python train.py --hidden_size=224 --n_experts=128 --hidden_act="clamped_swiglu" --normalize_top_k=true --vocab_size=4096 --max_seq_len=1024 --max_steps=6034 --dataset="wikipedia_en"
Below are experts of layer 3 (counted from 0) of a mixture-of-experts language model. Rows are named router (the router's row for the expert) and show model dimensions 0-223. Each number is 500 + 25 x the weight over its row's rms, rounded and kept within 0 to 999. Numbers have three digits each.
Before each expert's rows: "gets" lists some tokens that make up at least twice as much of what it gets as of all text. This comes from a sample of Wikipedia text that the model never trained on. Tokens count by the router's weight.

# expert 61
gets: "ver", "ou", "ian", "our", "ic", " con"
router:442440489508489500491512484522486492542522525499491483492503504540505458518472497522529495480524472521482523500519543464525473485508519547478489501511459512468510473498507518506482468555518515515477466437485460508472484494499480508455518483500506474511464469486523509493543509495514512507461526509502445488470508461520490455478495520508501474492491508509506554462551494484484573518467515526475554505481520524486491512508516503535529516501508489488506492492499482485440479523520554500512508424532512522473486527515523476526502524522484515464521517514498513462510499499500481504467540497512505474478458465484519528499491487470524527506475496453454473526487531480485484534459

# expert 54
gets: " the", " The", "'s", "The", " K", "the"
router:512451488490503443473467472524475493540509510519497480493504490487527496511490478523534485485502491484482455509485512521487477467457506517512488512500484488506486492523483519489501465530565512504495473467505466488496495478499500507501485499507533531539527494519509543550526487523470503439498456568490495478467487489489543479499505517527493502486513533479508554529492507437464457504500502543461496468460493529481490527521517554510532452485541498457490511539483514482550506524509480506471518482520553534463484551528518494500483470545498516484522528528484509508492496518507508528518520461497492490501508461491497545546484482490562529535494492520480489478480514491520479523466

# expert 88
gets: "\n", "at", " ", "it", " Party", " JPL"
router:462484481514459507492471487506438493501484492498459479490485532447540475501499503536514498453503463496528501458512511514512477496479520499492454502493448461498469543479457506522500473485509459461505489473524463459508514487476466488482511521496532512520475456482519477464529494519468484492456493483468458494542513506491483468466469518570534490503508522481480528480464512475472514495485533503488493524457547510528481533505492529548512460474492515490549509548445498492483489498467503503553478501520514505537499517505551469514486501516498491458477502530457516484506498490476512504505511488525491495519475498498519530496489494491543500480435493485509481453514470524513481524478

# expert 34
gets: "ed", " an", " 0", " used", " known", "ated"
router:472503469494491500429490486480475485505479472530487504484486495534497466551488510510510499497545495446505492521511506485483470474444522516483470459490445502519455473497505520518459522510509488468505496461529490479499482452524492520482460483550485465544536486496522508548516503482482508497481514522476490500467501506505491451465516517541527495466539453480507510483470512502501491504464542508467536493531508495484460483493508530518511451462514521488499475534461519482535515481473468475485498513527515532492482553486504433540498514518495539470512556541464510510509482529483514485446521487503501489501485514457511507483505494504512508517488541474507498479457537474522510486468

# expert 110
gets: " to", " by", "|", "=", " would", "-"
router:517517495559493472510519469501480479506462498528511483517434477498473489510461502515516457514534535472509457462488514517512470494454500506510482455521492513537519458475492508449485493475531476460542492482508500473510451492517497503488490512517515499538487495500557539496500516526460480462500480482469476492510554516542535440506491532488513492503522506468501532519511517499452499499460495503494508471472493488465472489522493527530531504470549504479505531524488464479502504525505524542475442486532511520453498506502486508492484506494468472459520479502500519509526515517465505509496555448514478501490465469525472530531481496524509511519474507509496442455493481477491471474462

# expert 107
gets: "ot", "un", "ir", "et", "at", "an"
router:503454500481511484473466494538480464481475498500470479510484468534505507527476534516489450476500472510477472508518472449491500500486516521484501460500511546505488467491490507494491517497518512508525482473501484496507474490503477510459507501556510456536448433488552499502501513506483498506493522539506476502503489498507564488486531476522478476487458496493465560498511558481502482438475526521465556482450504516457473537504477522493517461491521518485506471515489532518516498496524517533480460490557540528498538517493508518544504476472501460475493510504530532447551495520516490473505537491483512511512469495493478557509522493455496529517474500498511467509476490503506499517482

# expert 5
gets: "w", " w", "x", "all", "att", "vent"
router:489477439500486475491510482511463498512412490532470502526491505555577503478519529548523520508522468498484511497488551489529467490450512500504489490499481521539466491502492538502516478487518516496563474497514466489473475480513484503501509494507525498502485498475491532491522504492494514456502508530456559486492551462436525469523511469502496531468531523494458492489460488498466493489516515507483488483469485521507483518499514501526502505451514494497490518515447506491454506499495508477515455462485493504482470477509541518504472523549437506501500483507537530486515487475499499516517483492486487500534477436506506541500505469508513529534501495471502471520485524477510457519467

# expert 31
gets: " (", ",", "N", "(", " =", ";"
router:486500465539489471513476500470482439537526472543484476485478516551541504453513482504480438484493485514476483498542499483484459494490511533478484500500489519525497499450461496507496459492529509497536475428550483488470473518471475513498488501484514472551499469457504553537519460504458548481477481566523493510497513508473495492485506482490495500468472502481456521483494539501486511465458518481478508474510524486481479509508499536550514484517525509465481499510472516461532457491511510475529495504519545502544508512530504464497478518529485498492526556515475484498520505500460495547527525492515546494483482486483502518490518487468543506519478485492518466477487492508508495481486

# expert 119
gets: " a", " an", " A", " 0", " 1", "A"
router:510515499527470496499481464511476497515461487495471498518489505523547483509478524538534459529544479463523488517501513504474503446456538507494498461492465512472496506450477501516486477500544503472508483481530495474488469467531479518489455491534506503519483510507523496543508489547473513502467487523511509497502534552519502452472466535534512499494551480529516538483499542465476483493481523467446542505454525497517488514500484536487495476485536504461483504530494466526471485556503507478514507478573530517519488510539521467530466505498487503466504532531511516485518484514448506478516519511490510456503484475474504538508483461514530489505489497501468473504492569482480483514472

# expert 94
gets: "-", "|", "R", "==", "I", "S"
router:465506465482471469498473472523485511493480476541505501529440494489474512472507490511525483493529461487483491506505476520474474445457522491510466476498499488557480480503499502481480522523503461480513505470528474499472479509513498503461497489516499477504511501463522541499526536449479517461478484572473510470480488504516502414454510500536528485476501480468482530496489513504486526473521529475439543488467502484498469521494491535535554448463504510461498538553493499502503467478551490491502496469525505508477506482500467519500464485521498492454548520528509479516526457508497490495488498475509544452525472476499522508516476499475526496488487538509471489514494515507487471507486

# expert 16
gets: " |", ";", " the", " —;", " did", "|---|---|---|---"
router:505493490509508467490500504522491455546467505516472471541487534532555469514440499537493471471541514481523501438540505505519514490494555476493488510463460540540493523482466499508448454531511460491510491434514487479477483507508456499498455477514484498534460481459517506472514522509474575483477478533471505520461541559533509468499489519478484504504498542527490510515493525518477494481511509504472524498481506488525467518516526525526505474502518518515491477571464510491509516505480536480482511456521500563491491522488508496498487504526465497492503511515479505497511525493513510518475535493476521475552516506463504519495484467505513509509482494531539481482492528484494489499498

# expert 3
gets: "er", "y", " |", "ers", "en", "ose"
router:469462470511475455493517502551462447493487518511464498520477445535502524480494498509522482506506551478510516490562496493530462507499544532495496497520512492482466499503493523489525482555520473490503486491509475515529486501502465527458491506519504476564481471513514490548519478517498503476492528521488463477493564488521529475471516502501490477469467496500467548533541524474470546500518524528488541484476522512534461521526508532519514502496501507426497514500505477519481493524535521464475474504540520499483509546495528492535508487524474535472514524517510518488509496520473473481498497479535506474550490508481526528514461497494506516491504533465520506451463527534536482528482

# expert 25
gets: " two", " first", " all", " one", " other", " three"
router:465439482513497472484507504530505480533497500512489446533462514504532510504501488524525474492505469466495492536489506470469481487447511546480502514463493483506511521529467548483463467508501497484485488480494492480474498440498446507462476482526487507534512507471531541538552504540484523485511545525490459500484514556515534459481518495486508484465524523507501523517489481495486500509506499484473537495440524524508490510515535530506555492431539494502492537499478491477475459521539472465472534489505493509529507501494503501527479490499507474479474515519505532464480501506447508526469491474538508455539456487487515546481492482492513509501491510497509512437512530479518491515471

# expert 72
gets: ".", ").", "\".", ".\"", " .", ".,"
router:511503478474469474501473459512495476542492512510464493532508503504498472507482468510499517476493464487497478473511498504476517512454516513482504511479484487504488440464470551491472496485541465479537492480503495503475446499489497520472449514494483494534508450488498505461503487528467554457472478532490492470526490482518461478502486534506492514474528538511453515543518488483474539488486579507467503462500520498512480507510527520537526457488510474466485528510479467443503501532488463491463484487532511482501455505540492492560494466512478473463492512519513516483502508473496517515492479451484525477527522485495488539506464496483488523500455481507510446510461541492481463478466

# expert 75
gets: " (", " |", "(", " was", " [", "^{"
router:485524492483469473485469476508494464517507474497483477511472519539540487493493490509476484506499506529489477505543533468486486479465513530479495477533501500547516513447454482540495459496497505493514485443545490492481469489490466525484541503486513459564492467490480541501511447517482543462468508516493504531501517493511528488521492466478493506482487500469440496484488503501494527507437512517477494480507558505488466518478506520521526508509538506477454507531430509449546477525503519494478449490533521511551488530551518478517503527501500507474515525518483508486545493525462503524479521490538529497487472444495492514508519512465513527523507485519503487461482495503500535507473

# expert 105
gets: ",", " |", " (", " September", " May", "ast"
router:503488490514493454449493497478457458538506491484508475515499485504531528529496503523522479481478532452519486505462537482468487489504511529488536454475487470515496471514479530517505467513506468475528485492481475432484491451496437508470530492506521476506489475489477514458551508503458504455510465521516493497486526537495510464535532475484524515482481489515508505512482503493490497502459497491462541500487532519492489560496481511535515478465519528512518512516484510432506497502484498491534484512505521520491527505526467467528495504564494507493483512552510515499491494489496501527457544472471480506514447490484521564527516465519507502499447506519539466454504544494524476506494

# expert 7
gets: " the", " to", " Total", " Coordinates", " Country", " for"
router:471506496496492480521516453488457520503494488498495488545446507505524494488508494535502485501505500497490505445509532535484494446469575507500493511500483551535474469474488510506456496504532473512497525464505472472478487499515485534491458481501514535522474510516499512505526510470506563488503492525488503476466487479532511462472518495568508501492476508482477518493458510517488493497461508462453500496468514522527501491520537541513522491458525499486531519539533492516495483501479545465485498479550506525492521477517478508502489480502501509468538528568527463534520484495499484496479500456490547477493486467484514529497472487498543535520494524527514473447534492517490424516473

# expert 114
gets: "ist", "ian", "or", "er", "ic", "ator"
router:478458452517489480484497495478458502548487493523494445519461522482527517493514514503514493506519517464455522486495519472491469475491515493483448481505518462488467546474443538461516495550514515455527503487471481516514492492482482512467492526519486487508535494534540528493508495458446501496480508522472511463516504473483497483549485500506478499464478498495482548519505484486478513513476492508469515484491522515532453496512511537510538487477547528501517527524483526535498509509493539525487522522534527526501457507520468489503510532473493511485485514519519492514488447500500491497506489473527494478511448477512527536564448479458559506517491495464538498455451502461478515521499

# expert 80
gets: ":", " the", ",", ".", "|", "ur"
router:501476475540513505501503481526453483462500457527495453487499552516515491497504509510485536479511480486482485460509481475491508463443525533481495452499487515502497489486484526453494507478530509454556459505523481516491470520528487489492547523527539499505519488526491512517483526528491520493503472557455485477464509510502493484496472504501510490478512535512491528475473520498438506510501502514454489441462505501505473511504560536494520494485516482497517509555482488489499515510479500462481492485518515516474450524498470434535475465492489473453507484496501528478535525538466486467482514504472520496503494455531499548496465470459519528475496515464522477489482548483470511489469

# expert 48
gets: " ", "a", "as", "ing", " Total", "ad"
router:498466494518495476507429479494465472480495516537487472476508535523554477541470530513526527443514469520476484489495489515503502477470562538495439480525494504544499500479454508490489510514502500500504496482514480504489470498506500549473451506504512481493540498528521485543502529487460511489491480523490466522469509518508503437560484497502516503494469496515514511488502518488459503480466525493493505523457505517460489508526524527526520495487515524491453522489470508545506482469544508509495449499488526527548450500526520484517485509492523486499509512513459512490565483524504521497464530496487503490546485458488523542498450480488534516532447478485483493488509499525484457510480

# expert 122
gets: "ish", "man", "s", "'s", "un", "ian"
router:539482453534447481491485510475456496514534462541440503528476517505526509480482542513492446473527548470514487504458503471496512471505470551496509477494452444503501535495485519477492485510492463489498518489524448501483460487514496565453497502487482517501528480506511496478500468543499515476470508518521539456512511487498503454499539471552493480504487502490474539543498475496508478494470513516499509511494533518510469497534499536522530470460571500502478502527476510495504528492506506507507486456505505512487481491525554468495474515516476473469506513521518469510508481499484477526505536459485529492507502471522520510539505479494534519491480504520506470491497477447518461538468

# expert 13
gets: " in", " from", " on", " In", " by", " at"
router:499499476533474452495445480490475510496493530542482489483433477528504488525484486498495469456537540486546505467488558513520490466459499519496464461489512504493476458513464510521511472500517487489540503499480480494478432500476467507483468476538476521508506506503492496472499472498470538496468479514514475486477499522466534460470465507527510518492481523500498535470462524505462532487490502533453538511477510500494492564517538529508503475496537500504479498515490451533507508502490540534497508476517507520515448508508480475546488501523493517463471525512486478503525508518481494540452496500518499463502471493435504503504528492528518511523436478484512473456513491515505472487484

# expert 86
gets: "==", " =", "===", " ==", " ===", "im"
router:480502484534497484463501452467495453540500504525472515512491498471492464492512532515530473469528477500512513531447525478496510469497489534485488521535442551539491505473487546464456470498518500523521483503478490489503479524510471558483427499514495511525508474463496514497501498538447482485519522546506516518492548457502490491506475479537535503501499505511509502474524518503475520449451520496463493494486516499478479542500514507545519490485510508504490485512512536493484457498501460518487518491505507558531503509496513472522493513522507513465461511534493505485496500520504514531506523482474498500467507464499511527501501455465545523517482477525527449431506490521503439481458

# expert 96
gets: "000", "°", "00", " km", "\"", "}"
router:498507498488475489542503509478494481520495485500498495472489489489476477479502510473523468507499499462528484516528518507485495507485469505453487542500458494485479507494443529453459508501539515499471479447538489507476486464544485530497458467500492520534493506506531522517555505523469499485478530541479496489474521505467506452467527485485516500452528518495474508505530495460474499493528536507480548458476479514466458545484525534505542469466500515462501518504503517512485475496507485540504486483550489543518486505514514499542502493491489488479527514514481477466489466503443533462510509466522550442484461471477503525537529453464522533487464506493489499468519486507449494524476

# expert 103
gets: ".", ").", " 2010", " 2014", "\".", " 2016"
router:470481472496496458499494465538514453486517500530494476506488472487507513520520518547537502494513502482522491498507521462500523462476509481518517500523516518499483452472449548527480471522503452453515517458493475535473482525536471487476477543509471510499508456487490558504527478510440553480490513518499513476489505504515489482543497489495504503447523490488459518515482493503475515451513535529493492480493516498495464516478501527527520469502503497458531540500489492485476486551483508491537487489504541546500476497533500477539509548522486495485484502506506535520502455485477473493475548457492507498500483485501485562532493455491525506513442497503503454492453476516513487521444

# expert 71
gets: " s", " 1", " l", " S", " st", " and"
router:445534479528482478490485498504482463535529524498512490458443479521510489531470520523495461485513503482489489456507526509489496462488526506476479512474526524495491496458488507477471491481505504519497444513528468496513466519498494514474450492530489492534500511553524526536521498487479548489467506536464487496477540535526541491476468500526505503472448487497470500491487534461455508473499535511451536469491508511492489551510513540507512466471522465498499498511515499489498440557499489491515531502518493530501487508521546482532464512539483444484482523500503527498528541496516502539476484461491527444476517469490526489497495489507520536489476522537468482491449501480480501515466

# expert 125
gets: "s", "ers", "es", "%", "ies", "ions"
router:490499464474466478523489504499488416523492491533459480508499509517530488472508506491516506472515477503516489463489524473491456490456475524492512483459495504527478505489514518478492494519524468480512499482496487470516481479523469522463496530489528522530542514520491527516518503541498525474463506520458527507484517550470491489514538464459512501498508502511479511509475517465481490469480537538475516498490499551505493523520534523507511495507488518482467557526462495515504496501495489514523509492515491523515484492510506526534488473507491511445498545516458508461524464489464488501500525480568571463519487472471483511530489512457576551479468542519467461510476495484523453494471

# expert 97
gets: "/", " /", "%", " and", "ity", " &"
router:516483472515506487511473469488488477495517459531478476522453491526529509527482475541508516466549498491515494490483493482525500510479532489486515515487502565506530523491458530499492515517542456447545488476518498470509488493482454490479494510518538486536530469479482519476501506493465479480486453505490477535517548536510500479500472523496500534483466509443457526541501493483478523480478496488455501453498476496483441514560502501505513493480502460485528483522449462531523511504484510477487530494496552505515515518513517517531463482490495525468517488556523513481478446538499487486481492492506497502482507462438486517504504467441530495472492502500479464480482535517502487541492

# expert 55
gets: ")", "),", "il", "se", "op", "ll"
router:501492511500522484481512484471486490474481539489469473510477501507497491512511506513520437486520504513496508498538488443499448469504491483485494481505491539500493492506462560479473510509510462490549465461524480528524466497544469484436454493516478467542511472518540503444495500510492516499494464517545495464487509491489504479500515458470530490457539504453486475475498497455494494488481517521487514493496476491534463543527566510543533479466507507502545498525516495520463485526491482515514494498539482509490496507508526455515495529488493467462494542510490481466500539566473523513511523514515534487510507478474556504488496490466496522489480531469496450482463518468506489487479

# expert 113
gets: " |", ";", " —;", " she", " us", " him"
router:529487467518498483507507488505507478502542490492467476465483479480507500455456499497512494462512528484489503475520502518481509466460515490490462482516480528534492495474484541487463491536525463481495493483489451522522479487537482520431514486519525509533483514513522527538546523495483518498465513504503497447458554495444499481475510481513498488437541482512477520506517491503470489504521508524455515472484502466507480499496499515508547491430532515499455516530475550511529501551514514520481505473516502542543485500508500498586461489500520494491495501509523527486517490537476517507494523499495495481521467470446519558546518498475510519557497519503491498495499512521486475485483

# expert 115
gets: " was", " is", " were", " be", "ly", " are"
router:506529473514440488482512488483492493523519492531480456533453522525530465513501483485471457481483476485485470472453525466430469485445514531454511506499445478533489443494493531496515481544537486481496536481534475501489482489531475484488491485533475501540532492494511524525513498503441517494464515521473559505500510543510517467515478516481531506453471520481502516503501492491481506494504506487473532533474492481515496535521514539512512499443531545462499509506480533468511475503520541486524493482512485520507515568518513487522469487516511483481498514501495530446514490551481492498474510511520516482522455526507502532515455509475514495524472482517493471473481497505495516498473

# expert 127
gets: ")", "\"", "1", "0", "2", "3"
router:461495432513506476464484479498494498548464526534492458505481514480515510508502566510517497467508514483521481480492527481508456476493515551453554497512489524500488523482488531471459473502519498465507520481548488487508504477560451512495487518503517496533478447520497510482503493489482497496517488542500508505433540527525502491522509484510513526429496480475486527522490473512480513480474553482454530492486498499487467508534517530523526498514519508479531486517505458503457480506486501563529497473531469506475498524477511476529479493513494496487510531486479482502505473501472495528494509467536500477478506501509523539516476466468505518505452481517501476443459522481478459505451

# expert 21
gets: " that", " it", " which", " not", ",", " who"
router:493536474538503496483509481488514458507549505486488478448459484510494519504491520582486448495492525492532503471492486497511488463468505523501491486483464478501452498445505540475467489496525503516504475491480497488503489520480480519496518487529510492550490450506491517511534498485469534480465505535500529489465544542493503472506483473496544522485467512510449506517476487508486525502466549515478527499492514486479491539556575545541526480512513519501478497527491519513517475513511497471532516482554467540498523512536501512511478511547521448481490506497529492492532489498483517499497521464477511458478515477463523538506507477540524512512478525495535483464464500529501461490481

# expert 24
gets: " \"", "er", "is", " I", " A", " '"
router:484505461474447468448498475525475458484465477526458449483520476530492468514499508524521512495496515470535445477501517477496496452505520512458476489467502481518513487506470491487505451500545459468504488513495471504521477529511485519452509517556512502532500480490535484517493498523478506511485467507492500491494497533506477498524480478535512492477461498503452521537545542494462558511484521559483522469442477492506499533511501513538519479476512510446493479520492483506488514530494509502477480481532517510486506512531495516544513518530518502483523505517529485477466509516502495464509568475490531492539432493492505518507502482462551521471500512485491496478492535554502498500481

# expert 27
gets: " the", " his", " its", " their", " her", "'s"
router:486467495501519469497508490473490485507476489512487479512475533466524516485473509529543486500528487500496471490498542492494487476510520504494489531517458520522460510494491504502492479518528492476496462490535458500484488502464475524489481508516512478546470508477506541507520494535472526472467488559514484485493492472493497440506528492499486494488523484480484561525523497463470523477442493482477526490475531501480483495529497566512536448443537537490510516536454514499482511487517500459518495455519497546472481486518492497515501484509527511493514507533511507507505497484466479541460561484478523492512471497489499523505458484517556549538482503503532482436521574484462501529477

# expert 30
gets: " and", " was", " is", " or", "ly", " were"
router:453520491500458487472481526473483492544521511503513453510478504487518490501512534480483454481521491466517528491495539461462518502456503535460516462522455493522469480502505517474491493521551489470502505487474497471508462488499498507487468500528467532519511491502555535518492509493477502494466510498528523499506531500511508474479455507529516492422491491519491539510512502511459496514497494498472563510485495494498466536522505555531527471462511516502495499511499512494540515529500531509533471472516538550469480558534511472518478487497461500496499485516470533464511516538462492525489515488465541479524510498473522553506464500419525513523486500514492462509494495497471497529462

# expert 82
gets: ":", " –", "–", " -", " —", " New"
router:439490478516525484439492491483505471480481459502473461530501507499500495531493507486539497475503518502512522523498540495518479461477528555486462485487486495462499485468464536453503495498501540529543499471546473503541458482499497512476480525534469494525538485516523520534499525510455510478477483528501517507466506522532535465506462451483532450462505521538487511496485499495461564459461537526485507474491534517474463506505528536494496500473507513521474479530485520541512514520479491497520525457545506505523478520519478480526452522509486504463523528482507516505525501495509499523503543474485542503483493488487480562528495469501502527481473546502502490495532506484504480537486

# expert 53
gets: " 19", " 18", "19", " 17", "20", " 10"
router:464522479514491452449507453539485483529504485523473495517472527511520492506488504542505494464525520449520487491482582446475506519500537525435511502526500519497521474478476561506490469557512478515486490504536467489466468494510458527483486506506518513506488461509519465491510487492487570467513481531457490522485482530499553489501492481537490526492491532504487538517480527514475492477466532491460547477502493484484464521541483533523519497515536533502497506521450477469501505507503504487466518492504502515483493502496518464516456490509494521493484483501480526504512467490498512503474527478514514510537476535511503505507490442490507516497487484490478492432537537473476482527471

# expert 76
gets: ",", " the", " May", " January", " October", " September"
router:504479502516432511505511495523440504482540471526502488473500492520506524477475490503508464479495499434500526479493482488465466482500505520469466470483497525490499467517480497490463462516525491502506473480541473491477514486510492493491507461528494515528512523467540489536535509492490469470469444550489495500490507469469509473531489485490513458480511505497471504503517504457494517499509509526485524499496512508461482532548527528498528429459499497529498516500425535504506510495545491513477478499510505557510502480520493518553477475506499472487540536535489492478498541524466532465526471482509516524534469459489525536550477480509508517498491514520467475482500556533457523486486